From a checkpoint of a small mixture-of-experts model trained on Wikipedia: vocabulary 12256, 118M parameters.
Below are experts of layer 3 (counted from 0) of a mixture-of-experts language model. Rows are named router (the router's row for the expert), down (a neuron's output weights, with its number) and show model dimensions 0-255. Each number is 128 + 32 x the weight over its row's rms, rounded and kept within 0 to 255. Numbers have three digits each.
After each expert's rows: a language model's description of what the expert responds to. This comes from a sample of Wikipedia text that the model never trained on.

# expert 62
router:106141159106158092098151124226156143120114111142106099132132116122089163112227113210141149106131089081110147120121084160166131185146132149162085129046199134119103085176139151155172146094150110097125124095151173162156138108150150139104083124146102141085118099091127123120211113084118139137154126136109133085140075115099082099118112082125127158143150140141090135124104143126139145148090136121149151161125110081151153116104147112080133141148054101065119095185147087087101187132131104079123106139149151169124152152135138193161147180130153057118081063063129110165080177110157122168117136138093152188140145082174104154139094117133133118089109149150149147117191163141089099126136074174129170123138124116148154056150089137164117130141197130146190153100139141084157173214099114
down1:128132101106128123090122142114141109159149143146143174178130148090122140111140161091178143132157127155149082062131175149090112123136133146186091129143076072166101110096195176153161103168136143146108139154073065097045093152119124060147158139167132111050171169065133114132125114128122091132134103066117140160085130151135122135133165179046127068127138176122127129083121119082128121089170133151094137181129131139174140110191148149136146125133181135095140116074118069190123122089129147187129124065131118062089129093088108127192089093100143157167101191124116091119150161134126088115113191126098096186107095124156145133195165101090095150151089144111116134146104174144124071189148124140107102083097060080144122097126135161115153105146120122068145190127110074148137079138115157
down2:159119137159087146140068103156166033122104095117073171090124063145121108153100107143097138103140132139175166091194131120121150205158134132125096122113093128103151124143139121137071074172144190101144148131106123167163095142119091154120123170166141069136109111115128160105113112126162191136084094091108164084151178102132129145129061126059163117159163165159151142104150144116097127170127113146098088134151078099100182096134141132118160135108185110136085092101128175105115156129185105123113124195138133105133183161046143144125150115164156174100188159159168125104119152134131129149122234049136081091162102168096156134076115102080061143158155133145116141166102131110087090108105086100081123121128141143128139180169127130163133153189101215137119111133134167161115174144083112
down3:172098153074146096146073162153122099167076096122102125114168061158062111113134095101099097098157071109106079146082138115160150137141140084100091158135110128119133139140135151063095149112174112092106055152130161116094158156140100090158160118212174143185135136107183094093171160113159136168087056168054140152137148145160095047123150172144178123108156083111130134152145134096161160178123167105095114145105153111121096097145108145144143108068106147147131163129198124118093126156183088104129102198122149104030158108151164126124143137139096131131186130142074135098137117135082130090124144131066109139159140108177143131135103149165217103128147116149106114136095084129132138115081106136121100106129093200160126121118090177143128125125116075123145065165152157072196125093143116
down4:129169066155151151085199136114121132115147136170108143116085126181182148168136175126163119144094144060151136113143144180135153074132114172090114077134129198173112095130123180138077187166110137088143106137154063105178183155132128132129141139130126148123113146106125153139104141154138118123165122118086118087164163148172101162162119113133106126158123152075152127170116147103082096173185074101110145144127145212120140124109116127105096171099132091174135051131128141160176182105124122113083142123117124060161110111164129109080139142116128180092127148209129051113087088089100138136150073123175142098102155094139118116155080106121129143080087088090095143127100107162099195144090104147121049151192070141137083156124138157173177069140120139150184094182176119097129169094146098
down5:148109173093137112137073123156087163160180125124041099124106126110114129099134066130158158127121152121102071141139137164129141139111081075177105093122142063098116154103124138164136131136138159193145129129185133097196108146174132125086173115171136127194121145116105125102119155122120180151108117134168126152255130130128097157115171069147133140155157133050062099212148106094144075170128091152157093102104081219055044093170112155122104119077115110166155127106127077129153104111121104136149103113130082114071087110179193202193119159109127153143136111167115086129092082134091116123115152159149139143131145118116161137125181111136098168149130130175131151139121106145144128132137138099093108135121161130120156173098076116123079107100120130112112095128156119093099093131085151
Description: Mid-word English syllables. Middle syllable pieces of ordinary English words after a first consonant piece, such as cl-ock-wise, st-rick-en, sl-ave, ag-ree.

# expert 4
router:071116116115192076065137188173110079151154127146071149116109197148133135150143106139156172112165124072115123128129170134115166149135133092067078093145154092054106092159091121153117169142098119135152106114123100166152149096132097169147167148160125066093093173104124128093148110148122129115113164166129144142134166155105125142146158118095138128103058176081147108151117120181140122222149169101119138098098086122140097092127117142126130059201110135053138115175146126185180123202162112105157146149114162129116127099178112172119114142159162132145151113161093110136109126095119133106150126197122068128115134151141127168127103125113057121159118111201124124090136113108104092151163117138154209114134080142142099156116064043187198120131126084107209170142154140154079147138114123
down2:167084151136165151167162101107149150123094137198108066111132087126140184089058094124087150126116163149137131149111122099149129171141134089093137185074136116155146138140103150184103167139114149120104137141143141199058063129160183088193110067122141095128123142130179120132166173166143145170157084171115108097096154156108148103168117099109134069142165136133144157114108159157137153181174129108119147184088095142097105145075081126129100175098132139125147153145161137157206147152122121094085147119100141098130084129121120136103106139182104121143052094165000082124140123115107094124140148136144074123133129080125123165128093139194099111148123186117107130083168143174174136086141133135108195186155050082106137076114156095148146097080120099101182129156132155120086116129106138
down3:183154141143102093117147132129099109158163122167118089139125150159165148166073082120124122161126116077192129104095143082118119163129079120067097147137127126116142142225128164123085095103014168142118153143115173163109092160082131141156129132133078125096105168099151168105174147107120068152129142117092103079145164134088137148102125154096098139116117125061148127146190111122083098183133114112207119125140140123179114153153089085097108079137184120054145048124133158107182127087117174126185189134111104100171119116122111103095184093112114154206146159149100141100151164136120115165149117105161112137105133146132163104210144108068093126109121107069177083210126136129107114136155174119104141108192081086155142193121149123173177140146133092147112093119159117126110134132125137
down4:080130126166099114135155116109128098139106070110137094069123134135108101079141098139153125160119138086120142104105158111101156135152131171141110172180155100179064115198139155083189104169105122143080137127092093119175148146108170143154169071121139129121139119108124105121194119134137156118195088188152156143079190127165156182097122128125141054096165132180179133178120115128187165124155140132136113091147149169111071069109051116122126080109086097165096084068179127096104122094107110124098169131138158200134149108075131144121114125152161070111173097175090099173116131152111156175140148083152097120146120157128144112159086123147161131205127146170163161100086151186120160175135109102065112098109101093109174199118119170115100164159112144166183087081172107133154126171104149
down5:219146148112121146143087174146122145164072116112127129163118114146126146126115115095130156101121108100131073157157106137130155154185130147159151183146175143159092123186175123093104185161145078123197185168117213113108107111094103163139144138129103170103136139076128071129147174156062145135073134173099127053139114127145054068083123127136086213074167115167101153079122118116119078172111090112187122120123186110093141113146153089171144147153147114079099101120127091096078157170175104177139089133107095138122125120108087139120083104140126151119131170085156141088121160111091066110102183134069120147105100143096119115093130124084138151212155099148119110110089164130124166118149193090109144142129154109142202097135129121073134133145095097155136165135163060117099103137086126
down6:133125118134077138157186113064121151026106071117131159126140115099102166131152106206167126185134124085070162187128174112127133206149133119093140144136129121089126175142139152130145139121176171152093142161131083174166136077150186160148044087139164084136120181092135137124126119143127118122105033110165106092146112158121096153112135111114101072140177132116120154091151100120029117100087103147130120152141100113126154146134120131128143195119120161132122117160121117175154106105134154123110128132170094118070171138138122160178144169151064101132118129153201156153182097139123104091131111064150136133095130092231107176186120136129158120092155143151077073151119131118102174135159147146092160142077227093121087151115129113157142091108129141156150126085085132132130098098106136
Description: Mid-word consonant-vowel pieces. Short word-internal pieces like ow, ob, ad, aw, often after W, H or St in names and words, e.g. St-ow-e, Piw-ow-ar, h-ick-ory.

# expert 20
router:099127220102114238105082156117142112143142097120158166091132123131129126100156122126154122124151138190127146166144125186083169119000078136105133160129152099143120144186149123151109115120109074070113093123160132160067098113114177162102138137082158083121126164162148141114141103101125180133141106161087137143107144158128142155166163137097030139138122137148097106149131130139105121145191186139113101169117100124130098116113083195108145130132077122121130103186114122061202100096169169158109086089131102104071119132118148221111101168077117114147150097136158136106132137152099126116125115131141119122117124097122159112115102185061023104162151119065066138131068138118122071121148137138123112157138165142122078141089077108143121122153114135114193163150124099147119116138131090
down0:149122118100132088070111144121198110108101132162106142085132100127069084125107139144115111128103088161084111122113104123123107113147105106205123124167138088116149092085132125076074174087136120095184089104120153069163125211135176108143191130135101006107170123119126124114097141180168120127130134092163136156101157131097202158169181128121152073094120093087137140115071111147063086122153134095098130112073089159105102101165110123140097127108111169161081140118179147044101114206127162091152166100111124120106139124207108145100166048126134138102185106101129148149087108100171106155127113119138109140118141085117102054108136100097162127084122179056118137084089176166128129145187105097162138089123123152102107139106123180165116110144135140132134166155146111167139113167119096
down1:085118166122089044141117112150144106138120141064098191139091106157128150116132113144139119134106108127145157131119185085156122085054128069159131066135134126136201120093078122172147054061200177175209102054112117065162072120175181104151112141124125123104093167125123083134119146121147113097125122097128117147086118092172119119131141149099133152154112097161151160133161104163142154163099164150143112115128154139159135101144082068141097159129149192142150189095114093126123137129155111203112124159166124115156100161163143151128154141085090069086108117161134154125185119154119137138079130112139157178131150066125072167114156084103153082157133151119100104149166079126140195102140124094129119110124085119107144184161076130045131146138090180169121104055150167106137160129144076
down2:178076152103120154146186105136119113139130144081146136057095124105092143087111127134155135189113115109105102130121178122075130097163097131144140108117148130107163092130124129111114101074134081129102197139143132146147122121051122104167098107104097191159096148130134118102116096126144141117144067174096151132141115157136151139123121140197092163140116108125154117169105108083173130101153150118086103120144150122087114116104136126137107083139050110137129102114153157122077104059106100190126145206103090136145116188163142115134119111104155151178061170155108133175087088255110089161097126134194125109112115116133116128107108110158143118136098148093164153154153103105111100166155152144140126070176052138095068116095080113140082113163151163144040211077190091095105141134084126
down3:104173041154109143116188129145133125140138087122169149122142096144113098173120129110135121193088115164133120160136093114159079189138171174103102127140128074046141107102091067125093108169183138144067096159094096073103120053164097116155126115117101160195076106114109074092141154135152192122126119120091188051148169088084090196110122086120102149125122152097103136092110097094120175225131119161126143149209138175120118079122120159174139112132108203172125106150136136123149086149132182175153112134098139106092116108131127114120125185177136107126159186153145119085098099085140217078174084092118098124116144127136160100159149128149095189072157136147106127107105113143086130154172121100119101121149111148120148109116116082124102145139151114104114129127078165129090097132159117
down4:125158148105133082153108154090134176145118104140138196075107097115117141104130131119108071137091140138039104129145168141092145144115168103131127148130078145159124119124157120148152092165099142124146087153053228120142081155099135137120135170138130158095203207073100125105129142155145138089142178174169148087055158138143108102108135128197130160092090078126120140088120115068120142083120153093092073149159119179151102204128142105068156175108129111185127093146134137099137107102125103146179122126130146087081059156158168137126149111154117099156146144101142123126157175137125152109120130102178119141079092109158127121150127128195174123159123131128085118178122092159111097162121050125141213096161124081153216152068159102121143117121180104160121116094081082177175148118116115
Description: Numbers in tables. Small whole numbers in the cells of sports tables and statistics rows, between pipes or semicolons, such as | 16 |, (6).

# expert 60
router:124115147140114148105168175163110082137121125091131120143117135134161118125106077130104146106155158148153098195169119128088125137145073150128128207116156133139080076145110124048101086105103089035076082123131120131134130117067072129149130117126141141101163090107171149130127152180123078163094112163143177164129103115070127121137135159047151123126121196141072166141088176166157098137145093163154143201176121074162126134129103044104132119095127124135143146175182114145169114119150127134144120065162166087120137147112101154072122115157160054125117106186136098157111106163147117172113143134109143077101083129136177152196092156047119187192123124101152155158138111086155074131139185127064112172154129140123066124116168163117120105153101123156128081103108065107099142104098121
down1:076139139201158080123175136147095117140129141135125128154204154124123216154147126124122051121161166071079148105075136135078158148132095132101113125166210114071154162106101088119124163109145126098096140127147159136163111123163111149162141136147118144172109103159175167151093146090152162111146101064136153095171114064114158105047150122175111171125111163110124136082159143150122096086148101044100089148105081099070153103124161063091117091144172161068073141117136117152148139121101147090161166118111126163111147081197070159159114171117115108098142153161135103131142162164098115119126048140188095148135157123095101147128156141158110129069083123119150131166155122111144132150146129127098142179118130067097168148117164137137112165166112147107097120180162115129186119162036170
down2:116119163127237180115112078160186158105100091132094138112135119147059116124110156130159146177100159190118169075121154126150149105168151061148112118140135140100144150160105130122152136136105117140163155160119142112152168133130147142158138118152101102074081111060195110136159147145097142133177103131178110124149160149079121161146114104134168080173117126053123136118134059139119140136094140159144107066156140138090178067162135101176108119098131133126108188122156189109156131128097173124131109160146060115179171146083085161119138170148098100109216149110216087124086096112150114129103146086185138092096073122122149092137132178178121148112173099166150109159151122107073162137103093124108072178164132112127150160094211124155141178139146173113119139201130125118174102104111159
down3:090160168197115126124135169124147177160161097129078137145109160104122124092181131196144165125075160101123107208127136212087135160037097140182177113090088146152121145125125153119118114132077190091077124057162115044147112123170159157147117120180071137108134151144130117116075137136135117127124127132143106145090142133167106089106130116128110140109182139092108158118121152181144140087111122113099055127163099172088112140156132077105122165150119166153176132160137112145151139150106171141099151166125133130152121119151143104103196158120189114156084099106086142148092140088068114093194119141101172097168135142096107151116148099152116175105122141111151075136125110060152127112078135145127155107158058142131122085203143104098174142171040129140113158073115075089115119188137082
down4:127132084141168066102095110188102140165166176251127161092105135130163101159148056122150105088147144079143110104098081145116170157112097121157125120115099057095136145162135116129069112146095069128158146120146096149137190156150126154108134073102127100123128161082151187135232092091128148148145149158139135116114140183143196108118149132131103097189135142097096095109131132152126100098100113124123097109157123172099108149077154103136156119167171093108126082149130170092133065137131174124173144146119141125077133097111120135081050136103096105036112142094124120150090084161129091145196067165114087095102164115143093184098152114130151094088175161116102151112146143066118139160093151148165117133130138134115135113165117144214134165122140140075092136170121092120112104175183121
down5:103118192103140181160087131157123117137118150108104042082105125155114131141121120141128159098123152153116117156131110142128112151066125077139141123149159097076171070164159105183076094106189143090162152114153093173154133110154091133128119188158140114168139074173102145065085106117070140114095143104133049154144099143092158137129177124077119129120198150154102117128145069154151102075104106178107153119145074149102117128178155110089063128118096140134171145160192135143132132128064073123144184094153179117103133096163134136110153135078148079209152088172129086135129144091112124106195100153173129177131121150074125107104149132165147101123063160090116123172088169133162126128114167131103149114115081095145088153108206083122164182110103135137166137099105149179153090118052110
Description: Two-digit numbers. Two-digit numbers starting a value in tables and statistics, such as temperatures, percentages, coordinates, e.g. 47.3, 69%, 31°.

# expert 9
router:101150093147159086066145111046144177119087149071099129157145097134117125134148121122155117166130126116151160079145181132131179129147083164142092154157105091072111138113066093110159166124124073077073182125137193154158092154059127047123136172113122095100112119138146074121143125130054079149165179137135119143122139130122141155109099117129124033167094110143156129141112147117074118118109139091143129149113118133138131124135102151191091194104143135087147195103109136120135160159032140091133105138138092162089140109191087109168121185111176110143099105086092177098092125144132091094145124139138111073143134123131179117130115140121102072116071095120153076137118160204115198115142093088131144101117088154097141117158123102154071143094188133077146095161086107054119125091114137
down0:076110164109146115083130120146066099060115128084113153167129186159138182113121154179127133130099176183144184094118113166145142148102126068088157109125131150135111152186136153142095154162175144148146128114113123170197152129090102161130143080123233076132141140147147123133154160099166150120161152095100172160073136085173174072135118127129122147144104135127124140161159116106160057110162130099135159184106096160142089145124153148138152184100174104131117114121118169161140167073130102149154132161156123112091160160115141142153164084073127097110085156162209111093135093169129119168143105163121145140096166134150089152130096078149135083173133126143148126158197157142092048075122055116159177127195105128167111155081130112133137061180143091097215120161075115158105101119139138
down1:131152143127107116132078166112151180121132120092099105136117142123137065127135126106121109147146098122144154127116138186115153159135077126088114136118105101127117133087086179043177125154207119059106112144134168139146109158078090149095126150156130167176122092138138141075127141171159154163160068208057122158174156141124110101102151097090131086145110145110114154123110121122024181136137104167140119084054128118143122094124181180098088159127202122116112204153110126142078160054111113151145086140124128121134153141154138141152100189140157093135096070105186128096191129146112085103116114173143095092144163110109146136198152138085103088173053112123204128120139158125081120115075163129111133112147117163114154066119133106102143092119101121126155182154156106075147124183124194
down2:058130106126156132085185171140154098096110132128129099195143174158138145126142164154114128168192140160142180145155118100111099150163120144164128054165132109230092072148095145132114106181138099161118149135135145088130108181032078079124116103073111123196111131121062112143097078120167115138157085154124146094179105087104145109165128104111099137122119095178130103091104130133155107191112170108158171124151113154183093118066121195120128139089141126063165138106142172129204069153112134072178167132158139158139157108146069173106094162106098091138105121098126119110106155167167122113136192125124152150118124133178090104108108149139117113111180167095137137115100109167075139194121116135086114119130088085125133117113152143166077098149190110130143117161124110175217126123115153
down3:121139098094104113162149114077144163130109116137142095156102098128123101142132156119110148124163140118151102154111100125138133076172175138058078155110093068179126173072145088117064172186148167092145086143127112121128166137154153141086079124135161121060228140097120123175133146112131124110080084126129132115158146134172199157173138099114104120137160117129148062119090144073115104189169134175148128132089093107138093093149153187218121177166097168097097122100140112141135096123143063101139198110122144113138091114091103089152172129116160103119179143168139126114136091181072116154209132129049124116183101103110062139159181101176153084138117093127112114170138092159117131094097190125147083088120083120102134093126166157084126126110089123062108098149149107080132097105131095
down4:082193124115096103162112140139116080147056140134120133114133134156207152140109081158103155149151175134083160138129137111160081084068102091132106085085123174088144107106105152112091128135101148137130133151170104156118123116133133106090140081130087170122118160111155089122079117138102117076078171101185105098186129145160119025057116118110160211126106145134128160119137129134121094121095093086134071148129068141123138186150155129124153137190137092141102142146133129139134068101143121121169154124112089251136136090133094089143193118152152158149140139157128177155177092166137200166133154120105076148093099166100096207134133120174109142114142061181139066123154122108129065153122179133159155112082141126124119128164092089147108122097102157154137152184117084125135125166079110
Description: Company and agent nouns. Business and creator nouns and agent suffixes completing occupations, e.g. company, building, author, develop-er, manufact-urer, artist.

# expert 15
router:144125051131170160140096165149076155133125070145110129107122089123109159162116111113111127108151154120097118116133165116140121069091180120148114111122141048141135163106107148200168072184086109105155145124036157172132115117111133070123124148148126155073171139094138118155118054055101159148162098120166158112120120118074122139127123105149107165134094164158140106152105109061092136116114141141114118107147147145128148116145145154117088165070113129119154130126098122155081126200200131147140140112120120134150039078138193083089103093125098164167154172123115160119115164161172150109129112119107171079107130149100225059117136119132139208122157147061133124076108119110100118147131109122134098158170155074153132183135120148164144164178058138051181176144139147182104117080149131
down0:193133121080114118113085067124200102177185136196111100130146132138112094091167102166108106140155102150107134140078170111133121133146103080113092145102098149157125178136088150145100161130144086147164100130054153149084143116180117128133096096170145086130125146078118127085109108118146075147101106109089194097142130121058091057167158144137125142150081119127128144112069183231129120124120153163135082138198172165126158128129107135118076174141072147100129123087096122125164174155129179159120129143106157108081187107099077165102081147136125129076115134105079135179141116126170087137113101110078139183142097138170126111188097191111095122128169121102208131109123077106172131139122105105126173123178180105118109109083139086144114143112102158129152096138110202075141144126158185
down1:141159084086163111146136102113154160180131161129137144151139119116182091142076151130062106127100121142154046131087169144100134080110119137115191104122141169154141145069061154129151174158161056088153068132125163087086087111183141124158180136147089110171121138131161169167063155146171100156153139149142170166165133166200127122161110161136097119121195100054112172212148118122157104103101151135126147107129150109094133156071107145160131139198124145095089116118158150084137224121088140130141088098117150138126090146089184115168156127112136145116088075177097119101099105122082123127142101161077114117127126112128073097128135180047113118059123192103153094102137130095085135115118153126091116190115101116090097144149102135097089109140063172120124128117151139129102187146133158
down2:161085116078161138111132114138140142098125138101175056156130136144149128186124105101080141167155137080124075074182179122132155173124134164092166100134166093144104134133159042171164081163086152101131114099100115133117142117134105171144115110152155087114123124107130123050104117162097110185131123081164087089122087099121133135109183165096101150162161121146118151169116123122123125066140189110163146114150140113156160131106132171133115171130089145131126102129110135146150128141152144091126122102103116177106087074122209128153153153147106163184121185160116113118117143143145094086137100153105139134144124130103180130078137188239118133122162094134151129134136190149154118185142128112144237149115095175176099121105133146236081111190104091142132117100131198191160160071088103
down3:125089122161096120120177127099116144190143124115143154155132074106137144160138091104149128161092099143112179125100096151131127100141095192184154128106091090123132089144116084206103106159142157163175102067123171131140154118130116154165118182081151148120136114127075113116129107139136186115156085150133096133123124107106101142135134144101132224169120132109061151136166067129132123163091120087129173145132202133154085146142087169170142133126129132159092083098129144103090111153140098103089172130112128111197130184129170112144112082176090122192105144098205104116167159072050134096154111166074166105086107116090051128162156108116141131122111113192112096125112093171130195109146119103146041072171120096169086174149100141140117108157155093083121208187126139154165119163129135
down4:162163090060095152142196113137142147111122079153157171164097076167124129086162108129127128122123095094094074088132137093139100072104095140153114111101076139125095109102139125134121095171080172119141061143171116143108130093109171113128096122074164085065112147093115159129088166099135135108169134095111103159188108149118182080148119164119121179110166105106094102094139116098177066149114125077125163137194122157129169176171097175129181114186112145103112096111127125134104133145184124142109154178116135146107113108123191079069127072087114086218103134150159173122151148134108160183089146120124168124112147112106145029216155145108132131077134121129100140093138129102132113112156132080159120138128138124126123123184124146124183107139129108076186185164198187096162143177168124
Description: Sports season vocabulary. Sports-reporting words about teams, seasons and records, e.g. home games, league, first, title, cricket clubs, runs batted.

# expert 36
router:130145180132216155077151100111138160124147098164130123192143065126162189164141129066112153192121140160080085168121111075168106110166129158149087131086161118118082095156159166170117154152160156140131143129186105161163110123134083111141135119169154190160125119185116070093132111079173161095169191126139090132142114148172107091079094134149094068132141126101168134131049179044154105152176107073159100178141124136088139123112107132145099135145107130127124139094129160152087117149078142112093144120127119141179155110169107156145083124114199107160126126143144116208087137129127133126114067176175129115135101123110138146077154123132156109101124150171167151126083136164089100094159133134091176174088105109113125119168139125101142086138135132105056145190089091171051090108076099
down0:127096122107112094108088129116193126188145140091145125162152190159134119143122175141165117154112123165095112141118171082124115116182120169113124108169106104129132153146162134127065129147137140153089051099131078111115152084133101133176109157141105155128121158109077143104160131121063091169088146126141115100103134094146122193140171124151108180169181144138189073133190081115170098130155182100195138146133130118142098130087133165150059104201077148171112128159133170103072078111139049123115135155117148142160097095099136116085199087098085160112116156123110136138097161137089172125108143120134105090080139180096091104145159171098097190072121136102122109196142137145105107113119156143174119138114164146155201102095079142082183137136140097183119107107067066154169187167129182
down1:101085123123165115023142152152125125147152151066084130179164115125180141149125167125115113142177066129196084173190140151125083123131125095121122104125099068159105117160133043161121123176104112171088198104185081129127135119099145069148132171116127162146185149127112146096173135163141123163140159106108139092100123060105121084087095193084145125120131158092174141108125163134124092092114098090169062164127138124116090107077138153103113154123118131163132118152104171097074146153143102085096139083142164158135116087185184101101110157077102129129094140129142110165106151027103100044139141072173098121130104145141126121104131148095122148108165173122198165136102116197188094135137135127124105080136121133182140150116117098161130091119159148138114140182081103101129084109157155
down2:156111173074149081133147147054127139131168101164184149141139177119115225126080113142132124150121112186099077116106182106117099178164094175139113189176170156128157094143130113188099129173086135122135145151147109113129127099088114144123176144144101029138194194138104140123138127150132159119111099145147154076123161116125095112069149136132133127162125132164110107124076162121107039141109128169180127154086140150147141161065073134182113197129107098127120086112160131136141105126073118110068164095174172096132170165087112171146097148105093124090139173133110101130158185144127132152079114120147112168111122116125107126103159140117169152050173136057085143204170140088156150124176127133136121161162084176105130077159081066088114121116133157113179130132134147155133143180128139
down3:158102150113149132096075153174157149121180152057143147159130136115112179184111200123134173176130179144065094124101085177176141077117130134100213137103149106148157151159151143127114172085102144166127135144098122164105154157064122152132121097129211136143126128145076111164091140168152128120143163117096170140125120142132148143132143130115126131162095125114199138051152166148183118109112131165127061077157150130162152189175113093133118103186117094140102135174116155160191077150096100128163088135150154159129123132196082132086151106131072147116070115114155043147116108116146115090168116110112176112123114166101104167106097170126092127134198154119098123099116141116092139182135168099123132106150110166137124171109077151089163146099131116072064144066145176048133089116173099
down4:106137128142126143127187174116141111127105123123085107077106112107136192077097119143105121114187139168133151170067157071155139091123151126060126175112055158078129185118122085150088116121129093120116129073086130080130122162114133116080099125126124162103106163097124170166111132100209142120252117085146136052122179161137161124127116053101112160190116111147141147175147080124146141168122169161155115145162152098142092095144111138138131154127145098148143087085135181094098108149137116155096127190121151124122117120087118164065147146165163162156192131109142080137138092077124109135138134150107114108122170068137080102099059114101162149172118163120134084168131165099101136049073149129145119119176187132118084084073112121129111098189143098175128159116188122093114170144156131
Description: Male first names. Common English first names, mostly male, before a surname, e.g. John, William, David, Steve, in lists and running text.

# expert 3
router:102113120127143156127165154135182177168154139167060140168114143138125141160117119078164162127127120119154121127108155126118145193160129133115166117103122121119086132145111085093160113128116159131105082128141166132156032092134107081074187196106076125159223188141093163133073167141132069070125127116128162133183104154129129142107112083071086136106100099096121132123122133104078162117086124157159139159136137087154105055117106105162197167125109107074114134186164096133097102155136146061162123185130178163064090150131136078167151127121128122117144061106138166117118143170117127129123170193113140197128143141106151134127173116154134156146095069114070102161057136191144062133125196173130108119127091137079130083165143134113137139120118111139136127169176129122128182123189072
down0:104149136131066144143081114185146131098134145085089076137152119107137119167133151106084158052126174109103154125212173100159102096090089135087083091161113070144117156104061090145149134125061146138163070135099093137140087175113103185151119163103093051139121119102135071072129131135113140094128156019124195172131163156102095061098125140131127160143101133119157106131120153168154110066144069112072120099145153116128093044123097138084188164074127135144137152121123093172121096090109164155127143099163126108111151147167087137176157121113105107094071146102138150104069112166140161154157147182151093124195065115122109092137110152181126165111082126123139120162136170133158145092149141146131071157088157123141080147105193097135176140144160134136148139143128124141089125147160138
down1:122153144103160058102142102111176123113159152126105176210120143134163121090115170139158117131126122099141148141099143161067107118108107106141125081125195061193104164057216088140149168147149166113139171141147127137142156099172158106161136117169121108070136130078136113115155155088107099107165126122086155121184175129150133088144123154123110084109109160077183119129103125070151117117116134188146144130145086175148136107105147103117188098100129120074123081107117102126161097144149106094094143149127125129062131214171153073118142097097102156201120111115148153130124134088092157121043208148093062134074139109163126163135118095124111117101160101100172132138159093153137123090117162180128139152122148111140117076133120055123148122128173220136179086065109124119121122117131207
down2:133164101107118122104144099140210095141147136137104126133081175112150079130125178089134144104117140103110061132057096133119194116158139067082151155095128114121113135037106090088104137163125124087168109064108116171139164129092138073122068118203178173126095128165109067090062151131134160117117081060096188142134078160160101136124108152099106118154175123156097178127171167065146122128142159080124082093102134141172136096105064160130149199081165129156123104110132136116111111127157070100133117168115176107102199126118177110152077124132096104132212126152165138137162178061145108119151129126127176137144143114117128155161125165134152123147171121164058119145120134135086206129171131101116098105131096109121101134101135116085116167178100130084174097146125097121120103123124188
down3:125139045097129107142065124090155112138080150136119120125120167075147169079148064095126110143108091132155132149138159100119106091143122166094089119109105186106162171161153148156145120068112108122198165154112180140120144131130107093111062059123105101117073150177099188186158139128096162131128126166151111127089143152122194135164125070142101114140135115125078144149150170131134149131107112108109146071103097120085192144115068139129074145097117129130142114139150092087048084162189106127076150090093130109098127135126085119126161137145147090109180150138107182095130090131151141099171143124161094095007130137097157107152209113161125183173108151144102179105133143089173119180164108103180106101174139155099110148127102144134130096120083158185125065069097109132172106093144143
down4:102123132158130107163127105211073108130120161085076088114144129116126113081155112137148148151112149111144102191093140120102120096116127097176091125132169132136064131140095131140158158129123130139150154155114117124079165111084141130071116148110126127065112062091151096152113094128098128199147174091186121210138121125102169079119055147109075147142099133129120161163133125110120124113122145089116079117083146175163102153150133155115128098113117146121110102137151081117133191117161167079096132130126156133144095183132154135079165168166163152170166143099114144145204165171085131123181201132156085101133087188132205154132094105114122147150165146181111154134169087178092130128128110128137128174165098094189130157078165038151163074164142073115128088075075091132046147093159135
Description: War, water, air nouns. Topical nouns and word pieces for domains like war, water, air, sea, trade and games, e.g. warfare, freshwater, military, card.

# expert 28
router:162113100150126107083203143111063118118112142148126111086153099123093112140142174132125158109153103168121094179224170160196121108094191075185074186101110071189132166126126155193183105149128125121113072133132161161147127110133146121140157126189110172057182065131121129134087071109106147135142072134100178172170132133070123160128115130085088143107117170128176104174109160078094156167107131167159133174142121118120130081113110161143143188075151154099137110119123085159117102154166131135120149120146098167148073110136182131126086117124091103140189120129116119118137117152133122074137186185159150137181168141109172130141157172170136182116138125090112113107096096091137178130157077138160107110178137087111088119150102125111169097081067173079142156141088089145138082132098142
down0:190113111119166143080145095117088125155115162111145119110154123132080162150119096116105167073142184062103124146136103093129127114068117105146155097142101108114095134187127082188171118046119128141131162083134109127092099059138161127114092136116112109137116126130152141158132165147174052139087138135112137158093178111096165140096186130093137090142107134202149067080184149142103083109122101169133128089153162110145170108109122082122098125156135127140164113090172184095192160150124134133186078193130147112152133140141125112155077140135130060146151103134108120098091119101179065113164193163164132097158149169116139134182115139147111111095154135096185102197117171137174067141092137140114132104129117109052144030118145173152102123137103142178096149084149153101069090204111128
down1:113126161193180084122115171125146126128143080119133164130121181073130084121199127108145124140050155133076131160140207098096111090080106053138107129113128117170123098127141117112097095188102082128179116107125123138152138163140118170133167138158114172109150135045064191142070133155118172130088153117125074084170115129129123155033148150159150168099173117148153125117131125113115186116128093158129109119151170156119139102165204173146138165145105131135110081081158143189130145125098146175132111108193087154133109137147140164118103071131100114172104140129146129126129166037115076087106148122184117132155134087110081087130161098217121098119124117122109060058089086123082122126102151137083187119116154138147155126173164148143136130143181159122121079129116123120157071134098126
down2:148194084072159148163143128104114174104178135174110118134091127152098124127154085112104114091101166183189129088144163173139150129157112161099141131173121155134142094194159153050168146079096077142156126135145159091167153132147127204155125135095134101114080140112136163151163183118146115094144115115122091095093131154102133163145109108181131125093128129095047158125157145105116117140124089192114109184094161112085122119154119114142141093160161172103066157106126134132073092107140105145091172066107179141158104114106152084138124177136125121105138123159097199078118062096157118116106138149135102170119170088145098144146108132173145072130067122134075118138161060139169099174125135094097076096138101136088230109155111131141149136071030124118092104121092149115181119117113068
down3:098167145134120150132190164148107156157133092088137124153158164098190119104155109133109152147132013094111106097137019108105066194124156089065176118071072116092105133157132105163129181140126174105138098188136146162110148165161144071077195101107133108165060162179092116115132171110150179101117126140110168146170112162171087107143157093153164153125149132130138127115161166120136126136129082106101137119114154151077082122168092125091128116074145094060168150142122072167098142117161154133152130143176120076125151111075167136090117129145131133122159140140153112121157117163132148111174123152079104105153117160141133131151070148168084143062159113147067111140116149142145111109165123127157095143174151099075084095111108092104127104110165196087147171073193132139131147191122097
down4:111090112071147116102050113120148131117151167140102162161138099146124080177137089146136149176103185167078237172114095110183171141185152131113093114095159178121177141135098126091088152155179181170110136148146126082137156176121086122080102131158167115162074169147145120057115151145116112090116152102089099194087158114154101078111168135122148111170161129094083175149108115166125196173144140089088091180151104072116156127154142184124078163128078141132153159106115146130145077081120130162188119168135109166123135137116113154118138108101148108081110160125145105109069145118082149177130147174132128119074130094112166142108172160104118133126128149109159119212130166087155187070104175172085112083127079142106108118110132147088097107143151102171086113137129137103170163168160154
Description: Sports venue and league words. Words naming sports leagues, teams and venues in sports tables and articles, e.g. League, Stadium, Arena, FC, Racing, Football.